Experts of a small language model.
Experts: 32 experts in each of 10 layers, 144 GELU neurons an expert, 2 picks a token, a sigmoid router.
Below are experts of layer 6 (counted from 0) of a mixture-of-experts language model. Rows are named router (the router's row for the expert) and show model dimensions 0-191. Each number is 50 + 10 x the weight over its row's rms, rounded and kept within 0 to 99.
After each expert's rows: a language model's description of what the expert responds to. This comes from a sample of Wikipedia text that the model never trained on.

# expert 28
router:41 48 34 42 43 43 44 27 61 35 51 25 52 62 65 46 51 59 53 36 36 47 40 52 57 32 48 42 61 55 48 60 60 54 38 59 66 52 47 56 62 54 44 63 59 50 52 56 52 51 42 37 56 43 33 48 49 45 48 61 50 58 65 58 44 42 34 33 63 45 43 50 38 47 45 53 35 45 57 47 38 62 65 54 71 61 66 57 60 70 39 48 49 61 54 49 54 37 33 52 37 45 47 57 57 53 38 51 58 53 42 54 51 54 48 52 49 50 31 55 56 28 54 51 41 44 48 61 48 44 35 62 74 48 53 51 52 53 41 62 38 49 45 58 38 43 58 74 42 65 57 40 38 46 50 39 42 39 18 56 59 41 45 52 41 50 54 59 36 59 40 50 41 27 64 56 52 63 51 43 38 64 68 65 58 54 56 57 61 55 41 57
It responds to: Inner pieces, past auxiliaries. Middle word pieces of names and words, such as al, us, ud in husband, adjudicated, Neal, plus were and had.

# expert 30
router:45 59 39 71 44 52 40 62 60 48 58 55 44 65 43 59 47 45 44 46 52 52 52 49 71 46 48 38 39 44 52 57 55 56 44 48 48 41 35 58 38 51 53 54 52 48 45 33 64 65 39 44 53 54 45 56 47 65 42 74 34 41 50 61 48 39 46 54 54 41 49 60 32 48 57 46 48 33 51 52 59 64 63 59 62 57 61 60 58 44 47 45 43 63 51 48 54 34 41 56 27 40 28 44 65 52 42 49 71 46 47 48 48 35 46 52 55 61 19 25 45 40 60 61 43 44 63 46 58 58 71 58 67 66 46 40 42 61 29 60 65 44 48 59 35 42 51 58 49 64 47 33 59 52 58 65 43 44 37 52 66 43 51 34 34 47 49 66 45 40 47 48 24 52 56 57 57 61 37 51 50 50 58 48 52 52 60 50 46 54 40 48
It responds to: Inner consonant pieces in names. Consonant pieces in the middle of names and words, such as w in Warwick, amb, ock, ap, ang, az, v in levy.

# expert 13
router:49 56 48 48 39 43 46 50 53 42 55 52 56 51 53 72 49 50 51 55 60 46 52 48 70 45 51 61 55 50 42 51 55 51 55 51 43 42 46 61 45 51 40 56 50 54 37 30 67 77 34 38 36 42 49 55 51 46 40 61 46 34 49 54 44 39 34 36 73 56 66 48 54 30 54 53 42 55 66 44 44 47 54 57 66 59 58 49 61 64 38 42 44 50 56 54 39 70 29 56 30 61 43 44 72 54 38 55 54 55 46 42 45 39 47 40 58 61 32 46 54 40 49 60 45 32 47 58 48 36 55 54 60 58 57 34 35 50 44 35 53 48 46 51 38 52 70 58 45 48 43 47 55 66 50 62 42 41 30 77 59 33 62 42 50 51 34 43 43 55 45 62 42 32 57 44 36 60 61 51 46 49 69 45 50 49 66 51 73 45 35 41
It responds to: Mid-word fragments, year digits. Inner word pieces and trailing year digits, such as as in Oasis, ce in ocean, th in month, and 007, 998.

# expert 16
router:49 59 46 54 49 39 50 35 66 44 45 45 47 57 77 66 36 62 54 31 60 35 59 44 56 46 56 39 44 45 49 63 59 47 44 64 60 40 42 49 51 48 51 44 63 45 52 50 62 54 57 48 50 39 47 53 45 37 30 80 26 48 53 65 53 50 55 36 63 47 61 55 36 63 51 40 39 42 60 66 36 76 58 64 69 51 53 42 57 51 30 30 48 51 55 56 37 59 32 54 48 52 38 63 53 62 50 64 50 53 41 53 44 40 40 47 60 61 32 44 52 39 45 47 45 32 42 66 59 48 45 44 50 55 57 49 44 46 36 52 58 49 28 52 46 62 62 64 38 64 62 43 54 50 52 63 43 53 22 38 58 42 45 47 57 57 46 64 49 50 51 49 44 29 48 51 43 43 44 45 55 41 65 64 64 50 51 41 55 49 53 42
It responds to: Capitals after headings, in codes. Capital letters starting a heading or line after == or a line break, and letters inside abbreviations or codes, such as TPE, GAD3.

# expert 12
router:54 59 29 36 42 53 54 40 66 32 62 44 47 51 46 42 50 60 33 56 41 41 36 56 59 51 55 43 52 59 49 46 52 53 42 53 43 31 32 56 44 56 53 50 62 47 46 51 57 66 52 53 45 37 48 55 36 53 63 65 38 50 57 60 42 41 42 41 64 56 54 47 51 57 51 45 53 53 58 46 32 58 60 60 57 52 54 55 71 35 38 27 48 69 50 58 36 53 52 58 33 44 41 31 72 37 28 77 65 47 32 44 50 43 30 43 46 71 42 42 45 46 48 48 52 62 65 57 51 37 55 72 46 59 48 52 42 38 47 60 48 51 41 54 44 42 69 63 56 48 46 48 53 70 48 58 57 36 41 60 68 50 63 38 34 59 47 50 51 43 53 51 49 47 58 53 44 58 47 32 58 65 51 56 59 44 66 33 62 49 41 52
It responds to: Place-name openings. Opening pieces of proper names and places, such as St., New, North, San, Br, L, and capitalized name starts in lists.

# expert 18
router:50 53 35 49 47 50 50 34 67 36 48 43 44 67 41 61 48 52 54 58 52 50 54 36 63 42 60 55 48 58 67 49 45 48 42 58 41 34 38 58 46 58 39 67 55 34 37 43 62 60 37 41 44 47 45 58 55 36 48 48 49 60 44 64 56 33 25 45 69 48 54 50 57 44 38 41 49 61 53 55 48 54 60 57 52 73 49 41 71 45 22 31 45 57 43 63 53 48 49 54 39 40 56 38 47 58 39 62 62 66 46 66 50 32 44 58 46 50 40 54 49 41 49 62 36 37 67 72 59 36 37 57 56 61 68 49 54 51 34 53 60 46 48 65 36 50 37 58 50 45 53 48 56 41 64 63 40 49 41 36 67 45 53 40 37 59 51 57 30 53 51 48 43 47 52 40 49 55 46 47 51 63 69 59 60 62 53 36 55 63 33 60
It responds to: Vowel endings of foreign names. Vowel-final pieces closing foreign personal and place names, such as ao in Davao and Joao, ra in Chopra, ora, ino, plus line breaks.

# expert 20
router:38 57 49 48 50 45 50 34 58 31 60 33 52 57 54 55 50 54 47 49 39 35 50 36 74 58 58 55 48 47 51 55 52 52 53 49 47 39 39 60 49 41 49 48 59 45 36 44 63 46 34 40 48 44 53 53 49 44 65 37 54 54 53 57 45 45 44 50 53 43 49 60 42 56 43 54 43 46 57 44 37 57 70 66 69 71 62 44 51 52 44 42 42 61 55 61 34 59 43 49 27 43 29 37 63 59 45 59 59 65 43 45 63 43 46 59 40 63 34 52 62 46 45 47 51 32 73 66 57 51 27 59 69 66 58 51 50 33 35 61 55 40 49 47 53 52 75 47 45 48 57 52 64 50 58 46 42 39 45 50 67 30 65 48 57 52 48 58 49 48 51 56 31 58 70 56 44 63 51 54 47 57 52 48 44 43 81 33 49 61 33 47
It responds to: Line breaks, adverb endings. Line breaks ending table rows and list items, -ly adverb endings (historically, commonly), and auxiliaries and adverbs like also, are, has, later, then.

# expert 29
router:60 48 36 49 53 38 53 42 58 40 48 33 55 61 52 60 47 55 61 52 51 37 49 44 61 56 45 47 58 54 52 42 55 50 55 59 55 42 48 45 47 51 38 58 57 56 22 56 68 75 43 49 40 52 50 62 50 55 54 55 29 41 36 65 56 56 44 58 70 45 68 58 37 58 34 44 46 47 62 36 58 55 54 53 51 67 49 52 61 56 40 33 27 51 59 59 43 61 38 50 33 44 41 43 65 56 35 66 64 52 49 60 44 33 44 39 50 64 46 55 52 37 48 51 52 45 49 69 71 24 45 46 54 66 35 62 50 45 47 37 37 49 58 42 54 54 45 59 38 50 56 51 45 52 41 59 45 42 32 47 67 32 59 42 45 58 46 65 33 50 56 52 38 34 54 40 44 43 44 48 51 74 70 54 46 48 64 40 60 54 36 58
It responds to: Scientific name fragments. Mid-word pieces of Latin taxonomic names and technical or foreign words, such as -idae, -om-, -is, -ia in species lists.

# expert 14
router:54 63 56 57 50 45 47 48 63 51 50 38 49 47 64 48 39 54 48 52 38 51 50 45 62 52 43 46 38 53 67 80 61 43 47 56 53 37 39 35 57 49 56 51 58 53 54 39 53 58 32 51 35 45 35 67 55 45 52 52 29 51 59 43 43 43 27 56 66 50 60 67 46 62 43 40 63 51 60 62 62 62 53 59 53 46 52 40 66 37 51 48 36 70 59 44 33 49 28 56 38 46 36 37 47 55 47 57 65 48 41 42 50 40 42 47 47 69 39 38 44 32 45 54 51 45 52 80 56 50 47 50 63 62 41 55 48 56 38 54 57 36 59 51 50 65 48 67 35 48 50 35 62 68 62 55 51 44 31 45 66 39 57 26 45 53 28 57 48 65 59 47 55 48 53 58 54 53 39 64 48 48 50 63 51 60 53 45 52 63 39 45
It responds to: Brackets, dashes, separators. Punctuation inside text and tables: opening parentheses, quotes, en dashes in scores, hyphens in compounds like easy-to-learn, pipes, heading equals signs.

# expert 31
router:51 48 48 55 51 42 55 58 49 53 68 35 52 63 60 74 45 58 44 32 45 43 48 41 65 60 52 48 54 55 64 49 60 53 43 53 50 41 35 44 47 49 49 48 72 40 39 46 54 56 32 35 48 42 43 60 47 68 48 56 50 43 53 57 42 54 33 61 63 67 40 33 34 52 37 40 62 56 51 58 36 59 62 57 57 62 57 30 60 42 47 21 44 56 61 53 54 45 46 56 49 54 35 45 53 59 46 52 57 51 43 58 55 44 37 37 41 62 34 36 63 46 34 59 38 45 64 59 41 39 51 45 66 63 36 43 59 53 41 53 65 53 62 52 50 67 73 65 43 54 42 54 52 55 53 45 36 31 42 60 43 31 52 42 31 66 55 68 52 55 72 47 39 45 49 42 44 51 49 38 51 65 43 46 63 39 56 35 59 48 39 46
It responds to: Plural and noun suffixes. Word-final suffixes, especially plurals and nominal endings, such as ations, ions, s, ers, ities, ending headings and phrases.

# expert 6
router:51 56 34 38 37 60 43 38 55 43 52 38 53 56 54 57 52 62 68 44 61 49 48 44 70 38 43 61 58 52 51 61 53 43 40 68 56 47 42 58 42 53 44 47 52 58 52 50 58 62 46 46 41 56 33 46 46 59 51 69 31 42 38 37 38 37 41 57 62 43 49 49 36 57 53 57 51 37 63 59 46 67 55 58 66 72 58 52 49 57 42 34 54 57 56 56 40 37 51 43 35 25 38 50 56 57 47 48 52 55 48 40 65 44 29 35 58 73 46 46 52 46 41 50 59 48 55 76 65 43 50 48 47 66 41 59 44 46 58 49 50 47 35 54 49 43 61 52 48 38 37 52 52 67 66 49 41 35 34 56 54 28 65 30 48 49 48 58 57 47 49 36 32 41 56 40 39 48 42 47 49 43 38 47 64 60 78 50 56 65 38 52
It responds to: Mid-word pieces, Latinate words. Opening or middle pieces of long Latinate words, such as c, d, g, stud, elect, and ag in imagination, ac in capacity, ut in deputised.

# expert 4
router:52 52 50 48 47 61 56 37 60 35 41 39 53 45 73 49 47 61 49 40 48 54 54 45 66 58 57 51 46 52 63 59 57 30 45 56 52 38 37 59 49 56 58 35 62 34 54 48 41 65 46 43 41 56 34 58 45 54 64 63 42 43 41 61 38 48 37 42 63 58 43 62 46 53 47 36 57 51 56 58 46 54 47 56 54 61 58 61 68 43 29 44 29 56 59 47 42 58 23 55 17 43 31 38 53 42 36 48 52 49 45 67 61 36 30 49 45 67 41 51 62 37 65 63 46 46 63 75 48 41 53 55 62 59 45 51 55 55 46 45 56 39 47 46 56 55 65 68 32 49 48 33 39 46 56 54 53 47 38 58 53 36 55 49 64 61 56 56 48 70 41 37 42 58 59 52 48 44 33 56 43 55 57 45 50 42 67 49 52 56 35 45
It responds to: List connectors, punctuation. Commas, and, or, semicolons and colons that join list items, places or table cells, such as Antwerp, Belgium or X-band and Ka-band.

# expert 7
router:47 61 42 62 47 29 42 36 53 46 50 45 63 42 57 59 55 60 37 43 59 42 35 54 59 35 57 50 57 48 46 61 57 43 55 56 48 40 38 49 54 58 52 57 64 54 46 46 59 62 54 41 50 32 49 48 56 39 55 55 22 50 47 53 44 57 40 48 65 50 56 54 56 49 46 60 44 57 52 53 43 65 55 52 47 57 62 43 66 39 32 41 40 68 64 55 37 46 37 62 29 40 38 36 67 44 31 51 55 46 53 42 57 42 42 42 53 69 26 38 63 49 55 62 41 49 68 55 57 39 53 57 64 59 51 62 44 55 48 45 52 44 41 38 52 53 70 66 41 43 61 35 50 61 58 60 37 51 32 52 50 40 56 43 31 58 55 50 39 59 66 63 37 40 61 52 48 53 30 60 54 59 60 56 61 47 77 37 53 70 34 48
It responds to: Capital initials after separators. Capital-letter tokens beginning a name after a comma, pipe, colon or preposition, such as , S, | K and of E(skilstuna).

# expert 5
router:63 60 53 62 63 45 42 44 57 36 38 54 53 51 56 57 55 62 56 45 34 48 34 56 60 51 67 19 49 60 68 41 48 44 45 68 40 31 47 54 49 50 41 46 56 48 44 48 50 53 46 45 38 31 48 62 39 53 47 65 56 57 49 53 36 48 30 47 62 47 61 46 44 53 38 40 54 35 54 39 51 57 55 41 58 67 61 43 65 44 41 35 35 70 60 65 40 48 37 56 56 50 37 40 64 67 36 60 60 56 50 65 58 37 42 47 45 43 33 46 58 51 54 55 43 38 65 61 56 44 33 52 66 56 46 46 50 68 45 44 47 28 37 53 48 46 51 67 45 41 39 55 55 61 45 57 44 44 39 48 62 50 52 38 49 56 53 54 51 44 66 50 38 43 53 47 46 55 35 56 56 70 57 43 47 38 69 35 80 52 64 51
It responds to: Table header nouns. Word endings and nouns in table headers and sports or politics tables, such as Player, Season, League, Cup, Democratic, Award.

# expert 15
router:59 49 41 47 42 32 48 34 60 28 60 50 44 70 55 59 52 47 53 33 51 45 50 56 48 48 49 51 67 45 64 53 59 40 49 52 64 43 30 45 48 44 54 48 52 51 48 47 56 71 30 44 41 49 38 75 52 58 43 61 46 68 48 54 33 54 34 49 63 58 58 48 53 47 38 65 54 64 66 50 42 59 65 63 54 69 52 66 57 50 40 44 36 45 53 61 42 49 36 38 32 46 37 42 64 57 54 47 45 68 46 58 51 34 31 42 43 63 38 43 58 57 47 49 41 58 38 57 61 42 46 60 56 59 52 42 53 35 33 66 49 44 43 41 45 53 48 73 56 49 48 37 60 67 60 37 50 46 33 41 53 34 55 37 47 52 29 68 47 49 62 48 36 45 55 68 49 59 58 42 45 57 61 56 60 40 48 41 62 63 50 58
It responds to: Middle syllables of words. Inner syllables in the middle of words and names, such as in in prominent, ot in ballot, ect in connections, ar in Nicaraguan.

# expert 22
router:54 66 56 61 56 55 52 49 58 38 59 41 54 58 63 58 46 39 55 55 56 47 50 43 63 46 47 45 46 50 60 60 61 34 47 54 46 37 46 55 45 46 26 54 59 32 38 34 35 56 42 46 49 57 30 51 49 40 45 72 30 45 35 51 46 45 44 38 67 38 51 50 46 55 41 57 37 67 54 48 53 63 55 64 58 49 57 60 50 49 35 41 46 67 66 66 48 52 43 63 59 34 52 27 65 70 36 51 52 44 40 49 54 35 33 47 60 53 36 40 57 42 66 54 59 48 50 58 72 52 36 63 53 64 58 47 48 56 42 47 44 37 63 39 44 42 50 76 38 38 58 35 45 66 45 57 44 34 32 53 59 36 62 61 38 61 46 47 44 56 54 58 43 46 64 47 50 57 51 50 47 65 61 53 51 58 75 41 59 54 48 45
It responds to: Definite article, adjective suffixes. The, of the, in the, his and possessive 's, plus adjective endings ical and ological after word stems.

# expert 24
router:45 73 66 51 32 36 52 53 55 41 58 52 64 58 70 62 47 68 50 38 62 39 54 48 41 40 41 47 56 55 63 47 48 42 39 59 53 40 35 53 37 45 38 48 56 49 29 34 52 64 52 43 27 49 42 44 47 44 51 61 41 60 55 73 36 44 45 55 68 67 54 51 50 48 44 37 42 44 53 46 39 58 49 58 63 58 55 54 66 39 21 36 27 67 56 55 49 42 45 43 58 37 49 59 52 58 43 52 59 48 37 51 57 56 33 47 44 46 36 42 59 29 50 55 49 46 54 65 57 51 49 46 47 66 42 45 44 58 49 32 61 56 61 49 47 60 59 73 49 56 56 43 53 65 61 65 48 36 39 52 65 25 55 50 36 45 44 53 62 49 46 44 34 47 59 47 49 39 52 55 47 66 45 42 48 50 60 58 59 70 44 52
It responds to: Verb suffixes. Verb endings on an already started stem, mainly ing, ed, ated, ized, ied, as in carrying and beautifying; also == headings and table pipes.

# expert 17
router:49 62 50 61 49 33 55 56 66 45 49 41 50 56 48 51 53 45 46 54 29 45 52 54 58 52 51 52 55 52 46 50 57 58 47 75 42 35 31 55 48 55 56 48 46 58 44 41 56 60 46 45 57 25 54 55 60 53 37 43 30 52 55 67 34 47 44 60 73 71 48 40 49 50 45 38 57 40 50 40 40 64 77 53 78 53 60 32 62 59 46 31 35 64 58 54 38 46 33 51 47 43 29 51 70 73 30 50 61 47 49 50 43 39 31 37 47 38 32 39 49 49 59 49 41 49 45 56 55 53 42 55 58 47 48 49 50 67 49 55 61 31 40 55 46 62 57 60 39 48 58 55 53 57 61 57 46 42 34 52 52 44 55 41 40 54 36 59 54 51 55 56 31 57 54 40 45 57 61 51 54 58 53 59 47 60 75 47 62 50 46 45
It responds to: Common content nouns. Everyday nouns and word completions in narrative prose, such as film, album, show, song, round, fight, grow, end.

# expert 21
router:53 46 34 51 54 44 48 48 56 52 58 48 47 54 55 44 42 50 47 54 54 50 45 40 60 71 57 47 42 49 56 68 50 45 48 61 54 50 40 71 31 54 41 52 57 43 54 35 62 58 41 34 51 60 43 46 43 52 46 60 39 55 59 53 52 37 42 40 65 48 60 51 46 58 31 50 52 47 49 49 60 63 47 58 78 79 49 46 54 46 50 32 37 62 57 48 51 55 36 54 48 50 45 32 68 69 33 44 61 69 53 31 49 42 26 42 54 75 37 46 70 43 44 50 39 46 61 56 46 49 55 63 46 64 39 63 34 44 27 47 51 37 49 35 42 50 59 65 54 54 34 44 38 42 55 57 35 50 39 48 50 30 41 44 47 49 43 60 58 54 68 43 41 47 69 52 51 50 44 65 51 53 58 47 50 49 60 35 71 48 39 54
It responds to: Single-letter name pieces. Single consonants and short pieces inside names and transliterations, such as m in Khazad-dûm, ak in Lakers, g, d, t, mostly in tables and sports results.

# expert 8
router:42 58 37 47 43 39 42 36 69 49 63 44 57 79 73 41 47 59 47 50 45 47 42 61 72 56 50 40 59 66 44 50 70 34 43 57 51 40 27 59 56 58 46 68 61 60 40 43 56 58 43 49 55 46 41 52 43 33 45 58 47 44 46 53 46 41 53 60 52 47 60 52 51 46 45 42 54 46 65 49 42 55 56 53 55 68 47 46 51 37 40 25 41 63 53 64 37 43 51 56 49 34 35 47 46 46 31 57 60 56 35 61 45 33 52 51 54 51 38 54 73 45 55 52 33 43 55 59 53 33 61 64 55 56 40 46 45 50 35 46 60 39 47 51 58 51 63 57 35 50 57 44 46 65 60 48 46 34 48 33 56 47 46 33 46 43 56 54 51 50 71 53 38 23 65 41 42 63 41 57 43 61 47 61 48 69 59 49 63 63 55 58
It responds to: Pronouns and stems. Subject and object pronouns after a period, comma or and (he, she, it, him), plus word stems like writ, schol, soc, design.

# expert 0
router:53 53 45 44 52 45 49 34 62 37 52 51 57 53 59 47 46 52 47 35 53 46 46 44 63 56 42 53 64 64 44 59 54 38 32 68 31 36 47 53 48 48 63 41 58 47 49 44 57 56 38 43 49 55 47 45 47 50 64 55 30 64 55 49 37 56 52 34 55 46 62 59 61 49 35 46 59 46 59 44 62 62 70 58 67 65 59 42 46 55 45 52 38 51 61 63 44 70 37 62 36 54 45 60 73 37 35 45 68 43 33 44 56 39 36 54 53 51 36 27 58 43 49 53 44 53 53 64 50 54 43 55 52 64 45 43 39 43 44 33 41 40 39 51 48 71 65 58 35 55 69 49 51 39 54 50 39 30 54 56 62 40 47 38 28 47 44 54 49 55 55 52 37 39 57 49 46 50 46 32 52 57 68 63 56 53 71 43 44 72 39 61
It responds to: Word-initial consonant pieces. Opening consonant pieces at the start of words, often clusters, such as cr in crucial, tr, pl, sh, fl, r, l, plus "for" and "after".

# expert 11
router:46 68 40 48 29 39 41 42 59 35 65 44 54 64 46 49 45 51 38 45 54 33 26 50 54 48 48 45 61 51 47 55 64 41 56 49 55 46 31 50 51 42 56 42 58 45 34 50 56 74 45 54 47 44 50 58 46 54 47 61 45 52 41 54 50 42 39 40 62 58 58 49 41 48 44 39 56 59 61 48 47 49 79 41 66 46 70 38 75 41 41 43 39 55 71 54 46 36 37 53 35 51 49 66 69 55 46 48 58 55 38 47 59 42 33 51 52 48 43 36 68 46 48 58 44 48 55 58 62 37 49 59 42 68 62 52 37 59 18 57 61 33 47 39 50 62 56 51 50 41 54 37 50 59 61 56 37 56 36 38 57 42 49 47 44 69 59 52 49 51 62 45 27 34 57 49 52 52 53 61 37 55 55 67 55 45 61 56 53 62 49 62
It responds to: First names, short words. Given names and name pieces (George, William, J, Mitch), plus short function words like at, is, with, may.

# expert 26
router:49 61 32 56 46 56 45 46 67 34 50 46 49 65 54 47 46 56 44 42 53 37 52 52 60 53 49 47 55 59 48 54 48 34 42 50 41 43 45 53 43 37 40 60 64 58 48 42 55 72 31 58 51 41 45 63 58 52 41 63 39 58 50 46 39 45 43 43 62 56 46 41 47 47 52 31 50 49 57 38 47 67 43 57 54 68 45 58 55 37 44 60 29 47 53 49 44 48 22 63 46 47 51 51 54 65 40 62 60 56 46 59 47 36 34 42 37 53 29 39 59 36 49 63 34 33 46 63 66 42 69 54 61 60 45 45 38 52 35 45 49 45 39 45 48 57 69 60 36 61 56 44 45 50 69 61 40 32 34 53 60 42 62 50 57 55 55 60 32 41 42 51 33 44 56 52 47 59 51 55 63 43 62 63 66 50 79 46 65 49 42 69
It responds to: Sentence-ending punctuation. Full stops ending sentences or list items, plus clause connectors like which, but, as, on, for, while.

# expert 27
router:49 49 41 49 66 46 45 33 66 36 41 55 43 68 55 67 55 51 59 48 60 36 43 46 65 54 57 39 66 48 54 49 52 59 42 62 51 45 42 56 47 40 41 37 68 63 35 36 62 68 35 36 53 52 40 47 55 53 58 45 49 44 45 64 57 48 45 60 65 71 67 41 37 57 45 38 48 51 49 58 29 59 62 57 52 60 62 36 68 36 42 28 39 63 63 52 50 52 31 39 49 42 44 42 57 52 40 55 63 66 40 57 49 39 38 30 49 50 32 44 60 42 66 52 57 47 48 53 47 37 50 51 61 64 47 34 51 38 38 62 66 28 48 55 48 60 54 59 36 49 54 48 50 67 63 54 51 40 38 38 59 39 55 41 51 65 43 55 48 52 52 61 30 45 49 47 48 52 55 53 43 51 50 43 50 49 83 50 51 44 50 49
It responds to: Countries and place endings. Names of countries and universities, such as United States, France, University, and place endings like land in Maryland, plus blank lines before headings.

# expert 3
router:54 42 25 47 56 51 46 46 72 33 53 42 57 76 68 45 32 55 45 44 46 30 43 43 49 45 48 55 46 48 61 47 53 50 41 76 37 39 30 42 35 65 39 51 64 67 50 51 62 56 41 44 39 47 54 53 48 36 47 44 56 64 49 66 49 42 44 31 66 44 65 58 40 63 43 52 46 58 55 56 41 65 59 63 59 58 52 37 63 38 39 34 50 57 55 52 40 61 47 64 39 53 39 50 58 62 37 56 63 44 56 51 62 39 36 49 38 50 34 46 39 43 54 54 50 36 61 56 67 47 44 60 74 53 51 52 44 46 42 44 54 33 52 44 44 49 49 72 47 47 53 45 45 49 53 68 34 43 33 58 56 67 44 39 48 58 47 66 60 38 53 58 34 46 59 59 37 44 52 57 41 40 56 41 49 52 61 58 60 49 56 44
It responds to: Word-final pieces in tables. Last pieces of names and words in tables and lists before a pipe or comma, such as the x of Bordeaux, the un of Bruno, ford, by, digits.

# expert 23
router:42 62 32 45 58 37 56 40 63 38 52 45 59 72 57 63 49 54 46 46 37 49 55 53 65 50 34 47 62 45 58 53 54 35 50 56 36 39 38 54 44 44 45 67 60 51 41 51 55 54 41 47 42 47 46 55 46 44 52 54 21 51 33 41 49 42 31 55 69 47 55 61 43 38 37 42 46 52 61 59 45 72 74 57 70 68 53 44 45 49 33 44 48 68 53 62 51 46 53 57 55 47 48 40 58 42 40 55 46 55 48 56 60 48 49 42 59 70 32 39 71 54 47 35 37 32 56 72 51 44 56 47 61 66 56 42 51 46 32 38 52 36 42 48 49 49 63 69 55 52 55 45 56 65 59 65 40 43 19 60 61 55 51 49 54 55 43 52 45 47 46 49 27 35 68 45 46 44 62 50 43 51 50 48 56 46 62 58 42 58 52 52
It responds to: Digits in numbers. Digits and number pieces in dates, years, scores, statistics and table cells, such as 1, 2, 20, 1965.

# expert 19
router:45 53 34 51 47 46 37 31 62 38 53 27 56 53 57 66 54 72 59 47 46 52 55 47 70 58 51 56 44 64 52 66 53 47 60 53 63 36 35 51 49 40 48 46 60 55 39 44 53 53 43 39 36 24 48 44 42 51 47 61 36 59 49 53 39 45 37 49 61 70 45 41 54 57 34 44 54 48 50 49 49 63 48 58 67 55 73 46 60 66 46 35 42 60 52 47 51 56 43 56 45 29 48 54 48 49 25 56 81 51 43 51 53 44 50 40 42 63 29 40 62 48 53 47 45 42 68 67 57 44 39 48 59 62 48 53 52 54 38 54 66 44 52 58 46 46 44 62 46 55 53 57 52 49 57 33 25 49 39 46 61 51 51 31 36 66 41 58 53 45 53 43 50 51 56 42 39 47 47 48 47 45 55 62 52 43 70 58 50 73 46 72
It responds to: Space-joined table and date tokens. Tokens with trailing spaces before numbers, chiefly table pipes and month names or in before years, such as February 2012.

# expert 2
router:62 64 50 47 40 41 49 45 45 30 62 41 44 74 57 46 63 63 54 49 67 46 60 53 56 50 56 40 50 48 54 67 51 53 35 61 47 37 49 45 56 49 47 68 61 42 39 50 60 50 47 46 41 62 37 54 63 36 57 50 44 51 38 62 42 39 44 38 71 62 64 46 54 61 45 43 43 43 49 60 47 70 72 53 64 58 64 48 53 50 36 37 47 65 73 55 55 50 39 44 33 38 35 47 64 52 46 54 55 62 41 41 50 43 45 34 48 63 41 30 52 53 63 42 51 51 55 68 64 45 33 42 51 52 41 58 40 47 35 46 48 42 37 47 52 61 62 59 42 52 46 40 35 66 63 60 58 50 40 50 49 45 55 37 54 30 32 56 39 45 55 50 37 32 54 44 45 65 54 53 47 56 57 40 60 37 77 39 47 62 45 63
It responds to: Infobox line starts. Line breaks and the hyphen bullets opening infobox field lines (Released:, Province:, Preceded by:), plus odd word pieces inside foreign names.

# expert 25
router:57 52 49 47 49 56 58 33 64 42 63 34 45 48 46 59 51 47 66 50 58 49 60 47 76 39 47 54 50 57 67 69 47 43 35 45 47 42 35 32 49 38 44 47 67 51 42 44 52 53 41 53 35 36 50 52 48 36 49 62 32 48 35 47 47 52 37 37 64 50 56 53 51 47 45 52 40 60 46 51 53 74 54 63 69 63 66 53 59 47 32 34 35 72 65 74 51 39 30 62 46 51 39 38 41 54 41 50 62 56 38 58 58 52 40 39 30 43 37 53 60 32 55 62 41 40 52 59 64 46 51 46 52 49 49 48 43 51 49 37 52 53 39 56 35 41 55 68 57 53 64 59 56 70 44 50 29 44 55 43 60 36 49 37 55 49 43 52 63 60 51 44 37 49 59 60 61 61 51 59 51 58 56 52 51 47 72 44 53 56 35 53
It responds to: Quantifiers and indefinite articles. Articles and quantity words before nouns, such as a, an, two, all, most, large, some, more than, third.

# expert 1
router:48 63 54 49 48 45 56 44 56 31 55 32 57 60 67 47 64 65 50 43 51 40 38 41 67 62 58 59 50 59 54 72 40 47 44 57 71 51 43 54 35 51 51 38 50 40 50 32 47 53 49 33 31 30 52 47 39 48 42 68 40 64 49 57 33 45 38 34 66 58 43 37 60 57 47 49 54 37 51 58 52 62 50 67 54 72 58 39 63 46 38 29 47 60 66 59 43 49 51 52 41 54 36 48 56 47 43 54 74 43 45 53 64 43 50 34 39 45 33 37 52 47 53 64 40 54 70 57 49 63 50 60 61 60 52 45 43 50 34 40 58 51 40 48 32 55 67 55 50 50 52 33 30 55 62 59 32 43 40 56 66 43 55 37 52 62 51 52 47 50 48 49 30 38 50 53 55 42 47 63 47 59 53 40 41 57 61 46 55 59 54 44
It responds to: Word-initial stems, particles. Opening pieces of longer words and verb particles, such as sub, rec, en, comp, et, plus up, out, under, made.

# expert 10
router:43 44 37 51 42 28 48 40 62 38 47 48 52 51 65 61 56 54 56 53 68 35 41 48 68 41 46 43 50 59 53 61 45 37 53 57 51 32 37 49 46 49 47 47 53 54 45 45 81 48 43 46 46 38 43 59 52 55 59 56 44 51 51 43 39 54 40 53 62 48 54 54 42 50 48 48 51 49 50 64 49 69 46 60 58 53 60 27 52 32 40 36 34 74 55 55 49 45 33 70 45 40 38 50 60 46 39 55 57 49 32 39 53 41 41 44 47 70 39 48 73 42 46 57 34 45 54 65 64 41 59 39 61 49 52 48 46 44 42 57 44 46 46 48 36 47 53 72 41 65 58 55 54 56 42 52 46 37 40 49 59 57 54 43 21 65 56 67 51 44 65 59 39 46 55 47 48 55 56 55 40 62 58 51 66 49 75 41 62 74 38 57
It responds to: Name-initial capitals mid-sentence. Capital or lowercase first pieces of names and words inside running text, such as Kim D(olan), S(ullivan), h(appiness), Wh, There.

# expert 9
router:56 34 49 54 43 51 60 48 65 45 49 28 36 67 71 42 50 55 40 34 33 43 50 57 63 53 52 56 43 61 57 66 51 42 54 56 37 48 19 54 39 45 41 56 65 52 53 47 60 53 35 43 59 30 40 46 41 49 49 55 40 55 56 45 47 41 39 53 62 51 62 60 42 54 43 63 52 53 51 45 47 53 53 44 50 72 60 40 52 60 36 34 38 65 54 69 44 48 36 53 37 41 40 38 60 48 47 62 57 50 50 45 57 46 48 52 52 53 33 44 53 28 48 55 50 50 58 72 63 49 56 60 49 62 37 48 37 44 39 44 52 50 52 51 45 29 46 72 49 55 55 38 47 47 62 71 46 48 47 57 62 66 69 33 43 63 47 55 54 39 58 49 44 35 57 62 58 65 59 38 37 62 55 36 40 41 73 38 48 44 63 57
It responds to: Function words, prefixes. Prepositions, auxiliaries and prefixes inside running prose, such as in, to, not, would, was, and word starts like re, un, dis, inter.